{
  "n_layer": 14,
  "d_model": 160,
  "d_shared_expert": 0,
  "normalize_top_k": true,
  "routed_scale": 1.0,
  "n_kv_head": 5,
  "vocab_size": 8192,
  "norm": "rmsnorm",
  "init_std_qkv": 0.0409,
  "lr": 0.00795,
  "grad_clip": 0.5,
  "doc_mask": false,
  "train_tokens": 549700000,
  "steps": 4194,
  "dataset": "wikipedia_en"
}
Below are experts of layer 2 (counted from 0) of a mixture-of-experts language model. Rows are named gate (a neuron's input weights, with its number), up (a neuron's input weights, with its number), down (a neuron's output weights, with its number) and show model dimensions 0-159. Each number is 128 + 24 x the weight over its row's rms, rounded and kept within 0 to 255. Numbers have three digits each.
Before each expert's rows: "gets" lists some tokens that make up at least twice as much of what it gets as of all text. This comes from a sample of Wikipedia text that the model never trained on. Tokens count by the router's weight.

# expert 26
gets: "\n", "==", " March", " August", " May", "In"
gate0:119120122152118093131110134094105133118123102104136197147147084107126157138103127071145097131131108109145086165106112109125075103160120095150134152140108123091095101147110131130124129083172122140097108114163125115128103098137106115107154110121160142093142147150122160152113110121128099135144136126141131125108155175166119139153120135115117103085149123095096151083186121135127124166146162108140093095102097112161116075123110108083119144132095151101107138110145140117108131161114153
up0:090103141144097114150124134149186166156147096141140144132156124096126137150120110124113123118117105109133137140134137169113117138144122109121134085110139126104143119118088167106153151113138128179095093119151123109120116067166169132123135115139185116112102183143112110158112147140192149158112113118096089111132141134158121132127112148136150076167152136152126120146156133078169163152092106091095143151087131155143136115121146124138172124134122165100133112119152151146125147163113093
down0:100137112118157143127111188135068109091130133134161113085127142139088161088135124164105113124132155109094096152110132084151140118119103168085179139130188126142145118133118089113108159117149127100124132134128117143134177107117108122134108140144106124154132162137115139084082135134130149131107155104119142165116111115139075110126156126147181127123131139130072173106145141129117111122133172124132109122145144127166140162110076169148119124121143120113121136123111082142143101154164099
gate1:163103080101126172150127104130140112096166125146144132144166130107116169111122134130155109091145147081111098148161155133105126099093118142092118169109093135136112165103140083127136147112135138065115149122120137124151089142117111140159115126108112143143156162083110143136175087134154157110161131139120195138093166119138147077097130112128125138128113140095136126130146117133080090106159160164112110103088122119135139113112108146109116136124142188109137142112128104106115142146137107
up1:130146146136123124162098118124125118104156095144083140095108102100110128106129139115147095156113175112131124122117123190127107072141137113165140106139156098105088096134106130154125112105114103162140163098120125136120142138107093140119095123149125132109104152140112130126119152106112105168120172105153137099111086148158133145112166161099075117121184132161156109128179143136115147164141095073137123109131082130116145101149117130131097093146092153140160110090159135153147104110111155
down1:125142115153083119109124146125135171123108122100150099188103109145143124155141132116117139116144079182176144178105132130112084110189110143174140130106132105112144167135120119087128171138141132170124132136191150125074127136143127149094148109136144116098123110144127113152143088108134118137128119115110146114113142118110154144094113126099172153127116154107153159104077136147135099129127088163129151105114143114121118163080134123082094123142139084112094122141111128134088130133138140
gate2:078141084139179153167169136130161121133120151127161116141178174101120110115108111156157090142116113155139095129115120105089126159106112115131135136116110125115124168118154108105150134132143141072125147131127133127157121101159119115151131136090144110179153182138084163123105118118146156082155081132139153149156136106107119117141152133131130070139131126130150144144172134191121117105122159124114109105115163187147133135102118137113125132142174131137134136124079121111110138131137168
up2:124145103141168141106149112124121107122142147094132137113160150117130109101091121128153105126131118155131134149105153118075118169118105106136144177145095123123119139129143154125145137138155133077098088165109150154153066132129152128169144131073127135144152137131114139137142126119142165143171072127099158136159129092143136078134124153107147066119118104122125124140140143192101113147138157121139095062105167133161128110095132158123138115100158147119119112099106142086139137162108138
down2:165124097116127163104110126111131111143114136139131140110165118079156149110128116114134090091128181102117095104163139111173130110136172146096116139135145140097125128134081132152112147096111127076126150131111099151102157092100160157121092144125073127152162102102125117144126120147105139136145093130168110108095138129103148147161141086162112151144163132096083169154142094147143115152145143140137164125123064128097115134145097122152110181137112145151150107116149148168140115122133147
gate3:142142130150107119059105139134114110121125147100133123136120167152124173131154095145113070154136138115135106120122113130145099129170086125124151130142157120061146147165120161110162088121122162124122144108156129106131108118146113134099099115107139107128123091161137122131154109126138086145131157156149143096123137139114112157154144127123103140158150159183113122078147175168141122162132180070120183124104160167102127143138160119108132124145132128139159090154124114137117115084141111
up3:125134138128126113094089132145142094141146105086142149133123137163141167134127116121093122114165096113159112142112118122161125107158100100145167110168142088105150130169154151092170097152132177135113125099115110128113140133146110135112100100094144129132105103176144111132157152152130087125139151124190127088106152152107135156140146118115146129116126130140130112086131172157135128178160185101092181107094160154115130141113134130113117130167114101104170087139111123122109132102124089
down3:115100087130120151143184104148115120131138166123094108144155119140122135106151103122112093159143175110077122100145147116118104062161078099129126104109134130136127146162109148082121113122142141078125128134142115135157109075125112118121150163139117134136147121147166113089159131079162110119103116094135124120131164123130135117119087116106180112139147176104176112117116110155100142081125163101171142152108109105120148136090098141090098138141139102137144143138152120146148112125156128

# expert 1
gets: " (", "s", "t", " of", " to", "en"
gate0:146132147118133110144122112207145118114138099132128156128113137160147146141165139109145126147101156124105079199156147114155136107118137135135090133135116098103107156162150104103142139141166093155165138120119157129172091138110146126105158114147109132109113108106115070099117129124124094111131175123105099095116101121093090100123167073118165113119127160120118163124154138116117165117107171166126131180096139133126081127122123112105137105140118150093139118119110128111114147140098163
up0:134120110116127141131083103087110177113137147133136151125102129139144146129127134131126089147130157128138141165189093129149106110103139108108158173175151132094161147147115119077167141128125158097106146107098140174121095162137121144118106155137149141149122125139136107133133104130147147135111119107145121102091111124137094128097167064141130104167141099157167174124156127165159133149117121163117088119126174140104093138131082115083134170150127114101129141082165129130137099149138141
down0:121144168136094072140125114155120098115129105170102118178099105127098148135106129148107110162137129163118119121073141092100131141136133172120100130137143126105181167127156129116140140136107134141153123144148131085163137138112170089144116143123169118145154102127145128138127119143117087133170111131087185105119092091165111118129165134130105111133129151144134180114132126150082118091120131152108109073111138124109107081137097096129113133103148142153172137150091118108162120143100146
gate1:173080118119181120120117078134113119123126124135124148158145132129118146113149095119118156145122074141154116180169128147124086122134126115155166151135117138131145168147109136124173145102133114143127155087108138086118094116105113133116116141117118137070124120135174114157101105131095144097146116142098100135112111060095140150121136099140136138061126107143125099127108139174145145163100104166092098101105165124145120119097131094124133146154120179148107139133111116105127116170130144
up1:167121152149111107130126078147139144087114128149131111143099155158145131176086139143089187132121139123132122117156114130098168083162112147087108144135067116095128162131171110158144119139142141156148121098103157115152113166129144108140160098158137149146153147124124114090125176146085128146136100111139139144155115126132095099150165122126103169123102149083117144093149122110148147106120137155151146087105127132125136084121137135100148113092107121101105117101152147091152161098140150
down1:179176152124127119107161117062174160082100111142143098111114147116144166095108143148162146138114137142122138145169176148094108103127136124142135159129175135121121129105145113082126150146080132126143119100126158145166128134149190149141119152140148157091139143111101141145127114078121153124140126094109122091135080158108123085113137123102106123134110112125152125158138101145142124134131139133102096127139184185091082144131137128122131110147149147141130136118160144108088104137143122
gate2:143189128115133146132128139123113107114136122137147123113129129123115132130103121107163113117089095146138117146139142123070087151093118174114104106104147164163131110135139137179155170130144142145149136103142129122134130149147102127114124155124086105153121141116148118108143134124148145156143129157123168116134124146104131144126148073177138092090120123137085116141119086127157152149119114157096151095144130129102119074158121098023171113101165110152134144127113125137145093160098150
up2:201153088170084132159157137156100124098141097139118117120109115142128124124110101119135099085101115166113113147130133108097130090108095115112114115120162114121127132121129149133097137127083141143133172132124132118100147124150126164110128126104143130158169158153144114120146133111156142107117139100149128125165134131122152162130167129149097073061142111140106127149121087101169179170133137116109178142122119131119112079136113116073149132089129117164104138143120152180148119156134126
down2:133142125127122082123133113156150124137110146160113130143129120148117128129129129126118120168139148162168176084138184170109115067106097159127143091122076176113113120131146133118153157087105133078129094122156124136166119118133123148166116093131143145125127087149123161134151110129083126118117109115107079104120113135116165110161166144141127095133075129142128152141142106149125163067141147111141175106149132126132196142127121123128108131106139172151154126171129114146117156128122119
gate3:100166138079102144133114150083131114147123126123109149143120131117165150138102130149125130135092110103173104171195146130087117122131109153100137146128158132150105156144145110134126095161141142168119126084125165122139118140128094089087136118105115127132111140075100097133152114141138134172120080132099139110127115107101116138153133090114114120146120138118105132136134122144150106152096177135097094188160134132180123100119124120103209148163149133105159116119130113126131117113083123
up3:158142127082117136115132175116148102090142116153128143109123119153139101130098131123115104146108116090101116138090106101134120153138104132140114119129129120134126141138140124155120074109162113153092142100117121191150099140141094104094117075159140152162101114123116096145190145133158111156089106157137129093119130118115075121137131102105121135170099134127093145112111150141146085122143112165170115122144127128123168061121131133130142124138114114116152114121158138157155084102056098
down3:113184175119107117137137073137094129110131131126166124109073134130112085118105098126135143087141157135109106152099122134130142168150160087118111119127101140157145120144073156131113128140145162127102118110152096132141142148133131118151130103178149078147150127138119175157164131145121123167120142136103115106123136111139135161134112119126141099102168175108162138128179129144081146111169144109150139139129146156103110105156157115114107122139121139108111150138079145122110100101204119

# expert 90
gets: "'", " he", "|", " He", "C", " It"
gate0:143129137117113157107144173112163078149136119129140105159160199089117121106101156099133141143160137111132120119146147158089120157156118140099098138153123131169125156121122149130115130145135104148103156129141136141122083112127144124098141112135152141144114157139148151129126126132141117143108094150169160089089092143084107120181176102097157083119118152076103145117141131108109117115150079138106149094154131159130143084170090078117136108118156131120163128106116105133153103125155127
up0:095141116135119127123135131136194131107139133124073132123162130148120103125110126133137135127094092140132109155152128130109109140125160151114108118143111121082140113131124135148105116108139039104163140122107143099167161097073106107086137165156154137132114132105124106094147126159135116053161137107089114122118080136117111151146101092139095124125137147168129116146127095130094100108166112147122115128171150101111137117169117119089118102151142107107100119127162154149101164129159136
down0:139122151125152134133116122134165148135100112122118174138102094102140124122117129161116129147135176170153075138113139150132183103082137124128104129121124161104125145125134095135073154087119094078153121132137139156108131136119127078112161158162078124147125103102135124158113124118156138070140097080124152119106096097108122108141129134135146116132134158141182136116083095092088120138142106159104150127146128098149132125164137131115112093106146104106116102118093139111105133061140142
gate1:091174157121125126112136102140114159117116084163162168137119167101142123119152114106124122118136118139139097157147149145129156151092137093095133151133119085114208140156123123114144149116162104110142121081111169108120121110146110160072165160096105101134115134127102126101103077134144143145126128129084134107151093122119118107142151062124107114120102112155155096108113139104096155115098147109104093122115108133135089119131178126087128120143155139125142141127134079122104103105147116
up1:101162106123116136098121133140149159142174090166140154113155151152119089081087132118155135143139144133129149142152133156128144156100137131147146128082129117131137080148121136152085123108191110144144131152152150119161173134118133134145093125155128132137121097149123121152168123123110150141124128101105125112084116156133140120108107071102142161112107109167118104143119102118104106129073093029123135150113134098129114131131125121104072138161136162147121128108131105157129105152156113
down1:102134153129079122126142118137126121142117082149124123131096140135138120151100139101137117171110155119119139167112098128095146142117138088121130116093197153129130126149169167151120144124164123135125110158123124109128139175135137087092144157114145173141125104146150126137095115140197149113154126141114142122110150083108134181126090115108100137085051126111155114143113109129130172102139167062110174125117141127124112087134140097150119128139130135112098118097120168149134144121129139
gate2:103155134113157119093184107129120148147136153167166145141139166133110115135131113088173127161066124164115131131112129106119105165147144118114132090133154130179142117134134115097093128083129158162114152126147133102124109156153139142100069165118117153135130174102128144179114101125144135130145112114090140103166135128134136138111104126102134124123138109157117146152125131107124148185065125120122130138122093153116136133121171103085131105146110161117096111115086128172099170107120153
up2:116109117117101115152088087164111134098084083146122172109174141125085097090121104121164146144155105096124140130127137157094099126145130110113110115130130146104162125167131159154174083104124114096166108063100117100126131105100090107135130129125103133091167162119126125111121158144118141149120126141126102137140123133162087093126099150121154147075098139081123160126121134138110131136130143099115155123173142102130147116125146132167142184123161134133103164155135134096150142159120114
down2:147117109154165121118135148198135110104135077091143112110151128115144096130149158106133149164120137127141117138096139148159155135123095154142101092099144122116130133156117179137111143105134118126154100124116170136104115114099097158118118108176144172130115173138090113137106082126108116129162135144137086109108105174104146119122134182126109147161125113118167099158148114111069115144161154152102119164122120093126111106154110083160122131131135173136112102133095118148150133137130172
gate3:142140099110191104146094140135134102125078123143141138118153107133096116160156103121144140097100114092183101165129102130097129147117169133145162134089111136155134151119116143119127173145070112109134135126160132133119116155093155088114092104136109105129104142156163117114104094150127105144135131098136110115137172118082099173100129130130129143110123128118083153132132127131144149149117143106133121097153102150113104140094153100079183122143120060140141098148125155117171152143112146
up3:137132086127093100126126123132124102126147173149144096128099130152151101127125121114106131110158121169123137123111129116143132071151178125159087116142176119114157152068121149100111108109136060156135144153139096138164146115155149115118124123148144127141104119141131152118130134122124134127126088127102148078108137156149142078182095098124121138131149145144114125126099127098107101157109086055101172137164098139109117124111126150107169157139146079114151144140160118162145126149130145
down3:115138165089146129152169096168139158125148135143159123120108119102104153085140148124158124112133129123166133120147124129141173145143111100172119144118139143106143143108116084128141147144107088158147111196126142133125159098140143121107129135145101093086116109160120075138100143170137116123090107148154111126098180067130119112153142094154134141120112123123128150133147152141125135115095107107137115118156188134123133140126162167143147187155108101077165132147127156112109134117092162

# expert 66
gets: "\n", ".", " He", "==", " It", ".\""
gate0:150111119148115130088139126139116115136152112082152111147125141132075103143115093118146162075109128132132145144142123116073122167136122129126148120122110095159114110145116137147129114103158103108153115154150202134116096128118075126174132166111140105076176088115142125070111095128106114151158115129074173134146133122144120154121111114122135113091120149177114124110120085145101120118125108135102136124113132119147118126101166145118162064168155110172151152104110132126131125140117140
up0:122159096100105135117134137096176144111077129159086122102131140128163128148135126134137124160121102168122123158098121108150094120135169127152133142142145131116146169156157133100176154155128150131088130098097075138088125119155160127111127109120093154202102146158093133164132139130134149125141128157177116142132129145092138136110108085164117104173146136119166163143146145125124132121131117098187107122122130167135140118139103112088122192104127118107127123148153095099115116133117140
down0:124164133164126134120124088119115108143171139078146125147106140114114108157127114176149136156135105125121114135122110114075144135151140133116129137111125098151114132140137104151153122124154133113119128137111171122143110139082074137166099138132159148123126145121130131085079143129092131154166147135078159092154122145147104143112108088141103153108128154177130172077131096129075129133093175120087107134128114129138082109101132128100134105153138114128133212108089131148112095131118143
gate1:159108126162156133146144140120144120068169125116099111096144096109113149117161113117099118112158130141104136073178103105136161114105173117129113099123128122172093090136110105105103089157116131095138160143124118068146113121116134126156123132141149111151154160112119066102112135100141129130107156134128148123166140106120083110121131123116101165102120126105133104119099129090100137070106156133136134157115114097126154080098102164173127172152121138125116100164111112115118147111117107
up1:149115108146143135100076145157163171162127085124138135139143178079128128157131132150140118144107186136144140124114155137139112142146136152082130180123131112135147153160107156132159119137160123103123129129112147141104114150139167108145144136100089111102139113160111131137127091134105152154158120171135145146121125133153105160103118118169153129137077189140158149145102133133077159173116129124092120102130149172137125111123118114160141092112119108068157134125128161099101121104090106
down1:112129166139139132154172112098137153147123075144123092120130096101111135103109125131142110123131107129132107137126101147089131150129129119138115146155108110102113118119104120150097075148115165141128141112080127147154115106146089104092119154139114169177135147082144176109162130161154112131162126092152059135110129121136136125179172150058135122109118088115091108135102085139115140147156149163150166131140114088130143134157124136126129105122153131129121140120118100196122131139157138
gate2:171118154152116116115082116109131159149150142134137139105127139116119120115082099144090141103122197140137097157132148102096127114137113133079117155160122116124122130166154093109130109125126166084141136091104175124107066150153151132188137130124151092110120121141128121155166127134092134116163136103108123121150145116146141093082153106152103132098091138071139087149117147141132107139086129136103113113067102117153171155122121102116163120150148121120119116113118130128130089102133136
up2:140107170139153101142092136131120149156152140123125140109144124106131096087075082165082096103133166155119105144130108112089139146154135150124113178149162130118088178118148124116142098113104169088111108118106138142134105124155123083168123130099156127131136146125125108122127134140103132131180132118103093158147168099155137122136122130143115120120123132076121107147132148128112066160123123138139136099101117152116159154114155165101176100140143110113159121092113156141151086094173111
down2:114101147152124112157132121148136162139131124146108107151154134122142154102146104151142138114157131151146132124170107149106128169109107138117136105122143121136118146096138164164124103138108120135153118114116163141158150122166102070138108163115157101158120163138127109136166128093074160104123137155069114138088152166135107168118098153159180109110121121121147153120155153096075142113155116140161141135091169156130130145122140137100145069134089159138170127091125152134148101122119074
gate3:142124163147084138165161086102160135115097130128111114098113121168184137087108096101128102109107094115113122143118167103129154115099138150129130179147115144087168156123136094146153150139114090163111139155123103099117131108169151151132134108127145149157108111113098129120124134150142160104145143157098094108117125155141134083198166133157117132156132166135143177179126172132143118132129133139152118165154104105133088137138104113129101174099135141135100113124107110155141118145125134
up3:110148117113187113115129141151121093129162139153123135184160123128114113157137137128112153127170149129100162104149124139126119136160133079121133048125123105175071108104117150109125108089142150147136100100117151161110092168091118097101131124127145098122130142118129131118134096132108064115093141085143179166139144096103133162081109149103124108117136075112118110080126121124129140151118119121118108100106138136125178127118136161114144127154122148119155135134153156102139121094135133
down3:130119155098146162088137114113096135161112133087128160166147128136168127126103114147135137110128172163146110149150114143134143124121146127139102137130138110105106103127099131125136133103150118129135140164087135178140095156102136130128118134067127117099112145071179133144168129132120096133119141061090155169162126131103156132113145084122108117145143086110099122081141084113104111139106103138127137091158146103107168111107121136093148132150110133089115132158087120092118129119136190

# expert 43
gets: "s", "y", "e", "er", "d", "es"
gate0:132148165096173179108131093120133153150138141066104113148127142157121139137130142179117134127158120149124114126115118133118165100131137112095118119139156157151109092154129161128136145175107138144183127136165125115118097107094150083143145124116167144167164102104147123126150168107109133157155140142170143118174137092147116166152128156098081109115139145112106141125143114114118128189085109176111123155125138086127151113139109136137108089144111113147151141169158161141118133140101146
up0:138123097150116112149135125139106113110100146167169136089133096098134159135129109106131135135095126099114128137144134138082116164113107147146107121137082101100146175110104129143119102109169146107066122124098132137136145163188121156109109150132087138108083129122112137098128109156123112099112124125111141143098118174101136099123167099168173167158117135144144089137099132114153128087150159089144140087136129169139103139104132095137150168140132165088107126126111092150137114129177107
down0:151136095093102109119114152107153100127127147181089138138102137172156130092118152164105129139134130134147097131126121124164124123117170145097159117115135135121115160092130123136099117144114113116153131121112142077100101084096124129138165132138160126116122132136091127132113137111159103087150143099098128129135125112162127141122140204115101140120090095098076161174125126151154094159156081132110113138088110140103138119150105152063101096096125119175152138110124108101112132114110093
gate1:125171086149141120107177105104150112113120107142127119136155105099066169139128113140134126136142131137140092167096204151092090150144110108151109139121081119072150115097179145086145147122128144107144071131127117121137105116109114105144158131114113112151136109106104141150089116144118114058096123131090099165094141085123098115170137110111132118087127148083101133144133134118130151115121108176130117117154129117109107144132133140117109118125159120122131132129102149155121157141149127
up1:125155077115151141161151170090156117129119148140142122083142118124147131112109131107096142145136135145134103105134146148139089105103109109154124159132112127115115165110173132104132121087107179094151094182139139129134140146125136108130164087113106122150069104120076122173139134100140115088075110140100107173121122110131126100120159146080089149102132158131137124164110114098137121145122117116129116127150147109139075130110107164162128104133160145081107105085150129149113145154156121
down1:127112144149185109136099176093129119120122146169151070153110142126177144151105145096105166072116120126129163104138084141154112084109125143143101169104105131117130156132109153108144144162109157154129114160084141125118141153133169165096118104189129092111100111132123133135144139132145148135126082141154085140140122175120095121084163174091125155145140115136119141133131159116140130128132120131140099147103163141138126112119111138137131129134108128085128164124158095116157097148145095
gate2:120115129139108116112084134068140116141091122153150105140136112121115130130101080138097155090104147106112124119179157130116085131146169141117137126122096123107140111075125159144139087174152123166119078102121116186134154163158132160105150106118134125146115159093067104105144141123186110134144132134149131142161146132121155115090137118150118123073155129111093146129139130129098105097120151165147125087134115107096165152101169154127122125127091137142112140145113111152134153112106119
up2:087110140130156135152111124107128105142101130130134086156145107105131113130116120091131142089103129095147162105167174126122063165127148098109118085121108125136099143082129129151126101144127125149114131126114107145113178130128116083081117129076129126138134180100107081128153155121122109105157182134154078132125153143162158161106136093123178119131134128102115126105090122112125129116143160156139120100106167141107157130098129160105101154150135174179135134147145125120099143103130143
down2:131091141152113136169170066140163173175137118147138136139139104134155153127136109079165102133107133139133136112093101120104144131073096145128119131163127144146135123150131108147128117137117106152076103133127177176126131143102140131153133084107132139138128119124166108158153127151111172098114136074137151136146136131153162163159142130141151145184133100120173112114087162151120099116114126165130122118139153126114131106124165157119142127141136162111133079123177174142131129143169128
gate3:131118117093125144097090111087137132113133159145123151153148121114115091162111116110129143134152092099157112154078088116078098099160109130144109119109140109095136157129182191123156115116146160118123157137121148142123116117086153109129149089151125135127096131097128149128108169132121106136162079106104122153143178101139156110113104164153130128113101154103103112122112123138074153145118139106113093091154135147141109141169129109142133125144118117093175078117120117118095167122154163
up3:141094123113135120163119105092119122138104142130146144137125086154158117178130121113092138114143106108186140126120086141077130102121098114154140113145153147107096178122174166145144097127105128097147129132122177130133140096073127083150146108155150169117079144110169084141131139117121143125142104115102146116134151116148121080082114161160148146154090148150114106118137100112120151121108132140088142097115151122149151138187112125152141140142162134140137066134139121108099151126120132
down3:110116145118132115126131173140097133143127121125114100096099127163162143156137135152140116122164110130112136114112131135152133120105138093133154140114164145127153123151134134150127103121124151128110087120135150115162151074160170144071137124132086142123075130131145080133118109134175128138130078136109115136076136127124141113144072133110168160175137154153161085141147116131128126153102120120161099134121167159123106180115125159183093124126147137149095100107149169113140098182112085

# expert 95
gets: "2", "%", " of", "u", " $", " ("
gate0:162183144156112135119154112131115112136134142145152136140077161093143144108146175135096120111121130112148146141129154119149129086131144092142152124137117114111181144128185170154153087125113141183120161112128141117174158111113125150109102134128145138156136103167108186139106141114110121147171135122117080115103139144182090134118117092131141146107119144173138167129118168124129149141136145084101130147118123135086165119189145126127098156121101146126139106119144097152129162137103112
up0:127114126097148157119186116097125146120128174130154118130143135143109114169131191105081117068113164178150149142155108148177130163077128123120114092146140118160133125155129154117203133103120174111143134107140109124155140165083142147175092118149100157124130102170106134135128115116121126130137136161125144134119131111123150133101168109117117118138119119181122108091135104147183138152106134158123136118105114151101146159131103119123115097132090138123121120129105123176115113101130141
down0:135139102133125144150127095125146164151101143173167111112116120177134147109091103062086104159135131078151137106158133131084115097113141130120102143143117124124128141169164116095140114133111163113113174115165126149084131096140123147107144083148124126113105124061074095103163162128150126130087126107164116127131118147121135140118116147135100147124088147133135159133161122153090108137110148135157154094111132145120156129116162077107111169141146121131096142163148154132098141130103133
gate1:169168122106099098159167109151137159132126133145126128115121133065156108156153134110156116111118118111148126135114117109102088093099124138110154158117081106133135094131166133133175157118133096158194113086123141114135136115116148130118148092122122123137123102150151110112103125146122085128127117138152140069144105139062094118131135101092143105126141133142116131140065137146094157121151134107116150162154157163147122127171166114107100118140145101127136166127127110124146133184092156
up1:121138107091137183093088140113087136137138169066107114133130140141167112120166079095081122165101151146166095105124127119131132176154142161139147087165135148106117132155147124123127124136128144111094166140120116132145112122138156096106159115120164193120147108094118155143126092151101138131140094103122125132117109123198151156162123143119124130168129136134135138133141147153124093152192083132096136148117104147108119135119113147081132134138148151147142135161124113130151147125113131
down1:087108113112101124168139152149166126146138147135142140124121125156079149143168140141119084110199163132102106135113165123106159132135156140111176071122168159136124129124117131162149112118123116096135099153162120138193148113154123151131138104145112128168104146163148083106086178157125121135095106109132098145126114151139104149088116152126132100125140095109108130137115099133175128125118126139109130154121157118094113160119140170125109091123158111143161118132153124171163135125169142
gate2:112163166104126121116120101085116102075138109137124119114153168143121154126129124124130134130097107178131127125132142114085173115120121125133137144103142091133133137135144112052139120116081139119119139137163120090141103098118085145096130164156134078108119132122094176103108093134171162167149098129134124099171153093112126104124186127114101117127124122127118148139132107133097141127096105128111119092129141115117151122129089080058113119144123108124129137100135075163140133124167138
up2:115126101124146092123081196131147090099151102118138123150115107161133120121102071090096139140130136141106094141168124104157127139133136137125152157131150141141146125122113154137107113099091099118153124125169089151095120181113131091104120138125130114125112137119071121125140099136125145112108136121064106139158137105129123161110121119125178124185171124094134105117110128128132143087116130149134089123119121105099121128054155105127195152123133112128100120134130119090151103112104110
down2:131129118138123099151142135113175089093129140106182124144079125167124100156117120130140182111102118131130092120115143093168108151132156116089153126153137164134122141140088118111128169118134132150094122133124140114139135135129117087138140129157128112144091089110144100122137156181123168124176107128135139135064155093146109078134137116111140155121128114176126147113105139102090122152096156130084128121113167110130154119149153094129140166156155083130133131110131083179170121120122114
gate3:152111140102060125136128080153091103113141125089102131131104104115097120141146125123125157113141075138143129134168090170085113099143128078135103131102127139142193145098113130135131139152140116095143127142116171089129143124178140119139136109128178158128134125109099171128142095131112133127151118128155129117128125137164158125179122087141079119103117115106139097121136108142158176155110117128107133147132145142149161150158181107109110158156164135123138175148144096132086128112128145
up3:142125094132097131121130132110125126089142125171100129139142124145152114140166096141187121102133153118117119134140139137131122148106143120094158139115110117154121160123136144201118129118127121133125119096146111142123130103113167173174115139134151128154072153140132130112138120149127157107106183166101120126177121137137125129084096141134109112087127153170090170104156108127139134159119149109125153144190151118145096144084170110095102131101142130087094112074095134123144127182137145
down3:146140112147133145082112126129113141115105113151120131160170125111134122148140145115117107132126105120116123140131162120134082132145127126124093091129118087155157099145096098143111153143113114135080097116106146133108154115155122138157114172098139107121084108122108122158136125116126198145132144155118149104153126104091099156173120153133135112108112158120184143145126118129237114148127105079153136092170126148122132106140130107103092170108108124090146158127117150172118133151108144